Experts of a small language model.
Size: width 160, vocabulary 8192.
Experts: 128 experts in each of 11 layers, 8 picks a token, a softmax router.
Training: a variant of Muon for the experts, 335M tokens, 10233 steps.
Below are experts of layer 6 (counted from 0) of a mixture-of-experts language model. Rows are named router (the router's row for the expert), gate (a neuron's input weights, with its number), up (a neuron's input weights, with its number), down (a neuron's output weights, with its number) and show model dimensions 0-159. Each number is 500 + 50 x the weight over its row's rms, rounded and kept within 0 to 999. Numbers have three digits each.
After each expert's rows: a language model's description of what the expert responds to; "mostly gets" lists some tokens that are sent to it at least half of the time. This comes from a sample of Wikipedia text that the model never trained on.

# expert 22
router:509546531480496474469521403545527422477457563539539492400525491525458503516497522558461505567486438575401547470540563550456465536500483436505500410455567469439457428536547515564528427491485639549564553455486450492453517431551466562469586562481519547445459471408472485514416446458512584450512468602505464530440522529403486539581465463461466464553542570545454529522528562472491515464589535555615486535553437494386459432542437506471507436429468528500524460552404426479488443456542524
gate0:444462551474613416552522458562540484488349468453486511510553486544466466473508468509543506581487487519487475607474618504506415505540481494505417481406602451392486498521529378585548446485554524542470457497519482452508477415469568493497440530453529523428496494547509443477488522462527570465508521635445494543473458523469504551400461518489503507543542543477512475442510422527613538486468495550513441565494555413447502480345524439463567566514520474541460475439543549495534489421481523
up0:459583414485582540516533474435482567490506496490575436505493493500589464556507509480496514494578460402553479514588477450502460505460502521549553412529474563521591577558436587421559465521445534588552540625530496491532531473505548426494468512558507465504540447497449455553536517558510507559532481524406507446566440399489553442527530458528464461534489506388513455538511435490586551484473475421449498442542375545458569517432440508399503558444600473461460439607528473469472505512474529
down0:518511543501497526468413476522456557562445515468418523478452521602469550494556440619490531489504521516584540519523482553469476507580451575499518474482520509477480469589516495530495543457448558484518513448474530525550418490408406501507492477535476521554561459560451538423512444462431447480403417459407508566557554460522508515511464421464524448559557569468507507481495488457486450530409509452464453488568608523520564472592392389509506539632586484517514527604448459476599606474476492
Sports competition names
mostly gets: " National", " national", " World", " European", " International", " Republican"

# expert 59
router:580560457439469442444508408532559476486463519497581550470491500533564459579489557569431506601451486565458565470574538516453454498499406501540528458484517568390437418522554524536529431511486538575582555433400489532469499488479475518485533570382518527472477492508517476480444456413573530496528559540452449525515454553450422521546559489481413492568554539556438545503529532480491481464491472589555422586568409441457412502566442549483471492433432579472461506511467483466414463437540542
gate2:536436519506558456534479545535536556532426568539556525475526447451485468491479526550466569437463464437466474458397458436414579397618439493338470462414485566533555486489393513535520552434495555556550453489456497601552510424513501517465510508403536516509513656472548531452527573445532520485440481499573503533527461510512482537455545571419447489518518518480498599438522570540438468510458580558511508437469534475452505500489461527503441448433467558555466536536507528494536489494485383
up2:526425479549401440561414541456437497446566398534546518465471452502543512476461521485532564436468454467503494421539451589420414535540593524480523601455536503471484516468472506510492541502440564455509460535484538487494449570599460515564564503493492417481504523449511457468542477548475451452481401463453589467471469547466520512445513415603491429558433547463479497476481400482513517572505535575495487446497434394504595561576537506576501437428496474487483439590584516593442520491580447
down2:637477421591468466420522434564506548541415549529518529543532534466498520527521387600574633458531528411503470606460468535439486469526580542498502546445452472529547450516613465549492560462508424442487503539474493481584528568528493445492536454431507523476508598498501480550625506517540401464500501520494440483475552516479484544556554414491412548514518587515498488538553483516461508504524513476494565544541424480539550519538559464538451454542457473437503424536559546492464503502493647
Prepositions
mostly gets: " from", " in", " during", " at", " after", " between"

# expert 43
router:568513531470442472497587483555500472477482555524495489470454506570511476570426562549498488530423448519431548416584582570478499540492406426535514465447507540483485439609594553581534489481384532573569554473518450581476501452542466498412538539472491524416473447508479486570401451424464583468591489510407439517509494519490426546520538502437472513526554529541470553613505561466434479455495498530520479612539412448486404433563438534431509511461475528423453464529451448490507477470533528
gate0:557512451510465504544453489507490517533586570392529373531495461460601438569438510496559506401488477577371458611466571559506506463541442387477491442473493507446459525550527569510552472490502490415473543467491469450516541456524459497417488561518488524435515501555432449495431594596407513538490450428395517516453414457536510501473481518526562455541589472547544519454499570448548510458442524463503563588494525532504524492482522580519528485400461544502463525507557385513499492495589474
up0:468481471629524548506551499445489406508487506505482491521512617484427611472505435512448452516546379518431557505484511500530531444492475490496458504522525567556616490445510557482565492487457445509420431415577455480573500477442495544443530575466540505493599546489532535532495554419472466604461588528477447597441414498535452438476471471500551512505442558438388548471555601505510542448571559542524385487533413515455527546478467445493527497490510490556491435473420460547415470492523488
down0:503452450452509553505560433543534528542569551488542584373511534527468522491489583531478471484564525454472371513511538622498424601451473495495485512522542519611437498434505472537469507531457501552469512533498496411521495414584502476462525429479406452416526506540559426448517398476568475540529521480620436538546574482555512535467514453541476472479476551517523454512524392489598490449491478500566484475520392495470548536488499539470437531445580554508523580462451403586508542425510426
Rare fragments and bytes
mostly gets: " Sy", " Be", " Candidate", " sy", " Ad", " \\"

# expert 20
router:528558433472475458407544430509569432408491551527565488483509463521522435557443569535531554530468407536503579437614516524514467477476508449575526476487502506472447388508550549597521448575487578503533510426467488551471514533553398534464528575439417467515508463437495485536430410455519583461601519566479443508501546518446457537556445517471483441544578573510409559544510547461416406419561477547555448536539434505479456456509468536516507528416464557484513506484520423522465404471470547
gate2:486535517532472481544526488610530414535497418570518454417448421475548594402509452459503467458489459605561582426483509546437435425549438522536504499400524386566461526538588522474482504462427543514525594473431546469426475478523521498539513465423484449426532608463525485519493526526530535423493435472489474520527505582484446483513479475491527534515546503520570498613467352510510516449487465466506513455483520573567417438494437530540472501527472555512474471418500412534481379520469571
up2:592504471493538528491470590514485591484426503582451579457608546497508556519530512549473362486420517472502508567473529529490393477403480525406478474498510486483499382461480489477400449512560558501570416498448504478469534570550507459525563484413632482472549526442584532563491583536497529458441529552424447459478434590458537488499505570455491458468436478465448514447531523547590479527540510554639514540488467428547543485485577490444518525440490469526528564491427478546481452488477490
down2:523600444542525497523455426512499588489483525480484561512587544483435451509411490520316432463508472491539526440592454507535486505438435488500442595493502429563553510449471492541519471447529558522501528494550485531479505460614481436478523404415488593492515632452544578419560518563462541477375451485542462437511473556430517399502487545529431504529449497528540486551527544516506419479596490575510529494435467522427520466544480441423440489537437539470562492523540491489464508536556475
Table cell separators
mostly gets: "u", " Ro", " |", "\";", " van", " —;"

# expert 26
router:517571537508506489475556479532560461383421496511619504439433443501484481531476515527474515579451490539444518462558545554478523519525512441544539455426559481451426470490506474526552429499432599547570566489453450561498515480590435556487567517408516497456430422421442518578472462480488601442558461543492460509469505522453490567550492457487525457568543551596465544563524558461468485464579529594515433524553456463412450455538408572455484477489461561513468432618411423510463461455521556
gate0:494493395461457448545490452470347457430540435525479542589494532529524519422531499558540550409493439523566526486450421506488549536473507495541588442448431554436466433417477520457586587413511549437491566543465553439503476594440597477495487503511543497480591420387454416509526597516512423573469430566422475528504554473439544520528476469474539434506505418566564485465466471589526447525527516477457484488587501465449527452478588536491500548494498543539465551540468448483462488495481494
up0:454434519470449473470460482515457437504477535445513533593494527444504435491437549393530506561494465461494397436556454510578507506500482432517437502636491524533558553471510532523539583407501421592544502514509486530523534457468451518517422468409385501563490463517485573513462454473418482408434471556520535512511451500456568552460445441597484488514529551488561476509476525559483495560544490537521513512542520551473548408588490587410437418397625545525493498510464485623534508575503539
down0:518457527476525458566547538571561481546488427406473604427404505414445516444462429560447472520494488499417524490391460529475532444511444482439489524506529480527450470615495426575505476594515555536477506456474460498412454530558479495507498550583560513466501428452549453574465513498554582586580548540377447557483507566529501477498514517482542553496489444489458399554546500410462480459406477516590570446472423588461539508472455428574564516545472498572508542469474484435552490470547476
Articles and determiners
mostly gets: " the", " his", "The", " their", " her", " The"

# expert 15
router:543579530479411423395554454533541444489500550566612538435464445605536484554424546554462579499465436545422553469537528528555441540488440472517522463512494549444460504544599520558502468537453553540555546446518474588466481496511464500415512577487499572457464479514495525541458437425532523455529493552465420540525513508476446580471530484471473436575505606547421504540546569452519473440547511533582471567571490451453477476564463557444461524412507535504509412492433447532383437415477545
gate0:491517428480475518545570508465603506471511488540501426503524545486539462468387511457582491578470464486555467519455447476484580516551459526488481499494514584405488474517486489618614499645552491522515501453546458463455506507521489544395459488475458506386528492630477534564548458500602382507472531432545443531489432462579532453488557511428513513514533542520487518515525566438377459514597510636500553523514529488553534541507506508459479589535527480559575544477550478541506538589491535
up0:567420498447628545529506409522475474452516436437536433440470529525528371478445500512472505436533461514501434465489535497483478518596480505476438554523503600502502579478510538513554462497475510532473493565434480581552509505494490597468474569498472477581425513513522617541400409403483481409557537490498547428471457568509491430421496438572457431442434522465502524644458487459511517429398528518484512506562462478552468559457575481504523492462599485587460490444546558459504465474462515
down0:555479482533499532488493487549432544550561526509485445450442483407568498472402499477516476443571468506487422477503518427421509511421524456473587468450469482509518463425531568555545487403581504501527549524573502534519491556562571502533495504498498560569487511419545538503411565490586517491514389523466532441419494529558467440541464442502456499466359491436523484481414589480432553523465450484521471477464443622460518442597515485509620549507565447445523503409539418449390542453471517
Spanish/Slavic name vowels
mostly gets: " |\n", "í", " do", "a", "la", "o"

# expert 42
router:548591534518454523434545447508508423471459513611544518469453435538491451581424536549467570522460486511433594473493545580504426547547455474534546435417559499428476426569522534513558446564467533525490513499432472544441453513598466482471527548477449542489479466441421502475400509469522512438549493502461478476470480585479411544500526460446439466529502576569452540561493561422506461396529494510493419572492388512475481392564457560441491507474435583481478495571465421515477454418555589
gate0:556509468509457579490522399527458448433533500531502546456499440502469401509515460482510578463418522492449518465470471465549431500517412500582607472455573488411510510559457479503485582549544460547396536518522474528584470508505450501483545451542438545526460395570490570517455610458587502478490517479525424502454440493502480547452469489470497449490569610574461524507506586446579488490509500515543536440509530488497642452513523597546549592565387358430501529558515478483491529461490493
up0:528570474525433541489429525476441448476486592508508508499521560498492493503405476505502424517424566556485516558458495508541554483552600443494492518384551578452497463431418551504534491565465475511384508600432508457452441499472519512539433522482557502497546560484458527487445533388532515549566528593407529509501468500500557416454463427412473508544481490520485453447456539518496377445431568493518492467552455494478421482475538558456451419593447560572538457412516483487460505530476341
down0:538485371569506514511505495545462431552497486457449555528444558502480503435449499449584451394561549470470499548480501456475542550530451601504501450450448466547503558518594508480564490499566457413517480526493512444469532470439496501509490452457461487432532394525453481553594613447573514426527492458418487552508581455440574498441607440552491524557489484608562458410549556500500515446568455450496614445449512410421502468434428506493577491497515601446479472434479552478505495496523497
Common nouns after determiners
mostly gets: " St", " Apps", " final", " Port", " No", " cell"

# expert 57
router:513492475418419467407562477511480508498488481592555446501434517509496482556503555536513523490435489512466551492504551567405400483461438454615544445403597543440475478573596571613550501533429549555511521463518430542446438507573447516489519514468481535465462477474446462533452467469490519379551493506416487431464426521482458567564488450485508448542574542581481532556501547453446469493544545554504424516527432452435488409598451480487512515487492617460456485566432459511474422473550560
gate0:478467562483420558435520627614452582571453429495485456576520561459513427531503482491482555498463530452532561441560478444485559559474470486489466478483521571497497470493545468497524564545533425482448471645583426505471569500512526522482500487563553463548472441516472499518570351571522508448448505458478494509471431465523608444514540545550472437606487541486414534487536491421525455488566503443417484479569533488541479456585462492469564500460531534378525488581450493472476440566486589
up0:555545540575488427583556517498469518565531367477397523467590552558537404540509523453508495541530506413441428478445532471480451515443467482464477440448439440523512427457440523498511484494524443448515520455517480526462447483466460472464493484585509533443579456510457512508533423416484473520470451586514565428437549457406562531499520490530518422599562414551496537536443435479598542452521556599485503537507482458478550443595535399545462495556564544594474515452443505556421464550557549
down0:511574517555521547481438498449629482431517519513492511525551510596482514522485448513505464539554452586541502427563489567607540524550505517541535484500427535326458423484547474502498498463499563488347565419548505537596467382582483492512451519534528469468526506504522503549450586535511528538483518511494470489531570449542465519543461493507549501487468561487502578566524574427533469534536513477515521490511505523433469499474638575568453470599440446444496392519528542481585603470515516
Mid-word syllable pieces
mostly gets: " ITA", " er", " Italy", " church", " Iv", " —;"

# expert 38
router:565512464430492426419538417505590466441490518539514483481512506523538467567464536566468491581474463539425555465608543528438452488486490509570512449492516551428447395500550546587487446518500606512567521423451473508444501517575390521497497573447508508449467479485495441520432471487541546454562528576452453502445488503488421508530525433482493452556607561523447509552505521476403477434516496596554426593560395487451444445563482546500489537418419603498476489476459460510439452426526570
gate2:515440525421584493427525588493460538616575484540491471510530457423452525546496452438419494464432494472503492514458520460463479531508478524563534417511529513544503495597497553517479486474425565486524444494558576576469499473467448487574412531561553464458472638503434486437556490425500514498467489533452590461443543425560454589539588451468456513435565446502549527587512594496491544526446517544460437436499430504518577462393468495485503525425499575551502404448503478592556496514471395
up2:513508519516431462492527452502390524484557550535478494596490599519463453521411454508480540565525509438431567432583517547430507478463504565519572537514548435522515393449562498462548501476608527480459484460643486578511465399425513448430524532522436405521484402470447535503449511585412493469588541418543461524516455506493466536531489442546519530463432486493481466592575515495407552488435557514490522509443450449526543513522533499489575534526575593444557498502529544419554525518526587
down2:481559495541537497474513450522457540495447540399549595424427476510559487551458509495534405434517471575485488532458478488538534473543561462515459592500593513556465490483432458488563467527469541441408519533483558498430480486448460540501550525468420595414458487453540578428523626366464456487505413598509530517383456552439472465505608524433437439507493515531571524491496498538536419457536547548543431534519531423417548473497446464574447520486460497516558502512495468502431403536434506
Prepositions and table pipes
mostly gets: " against", " with", " vs", " towards", " of", " via"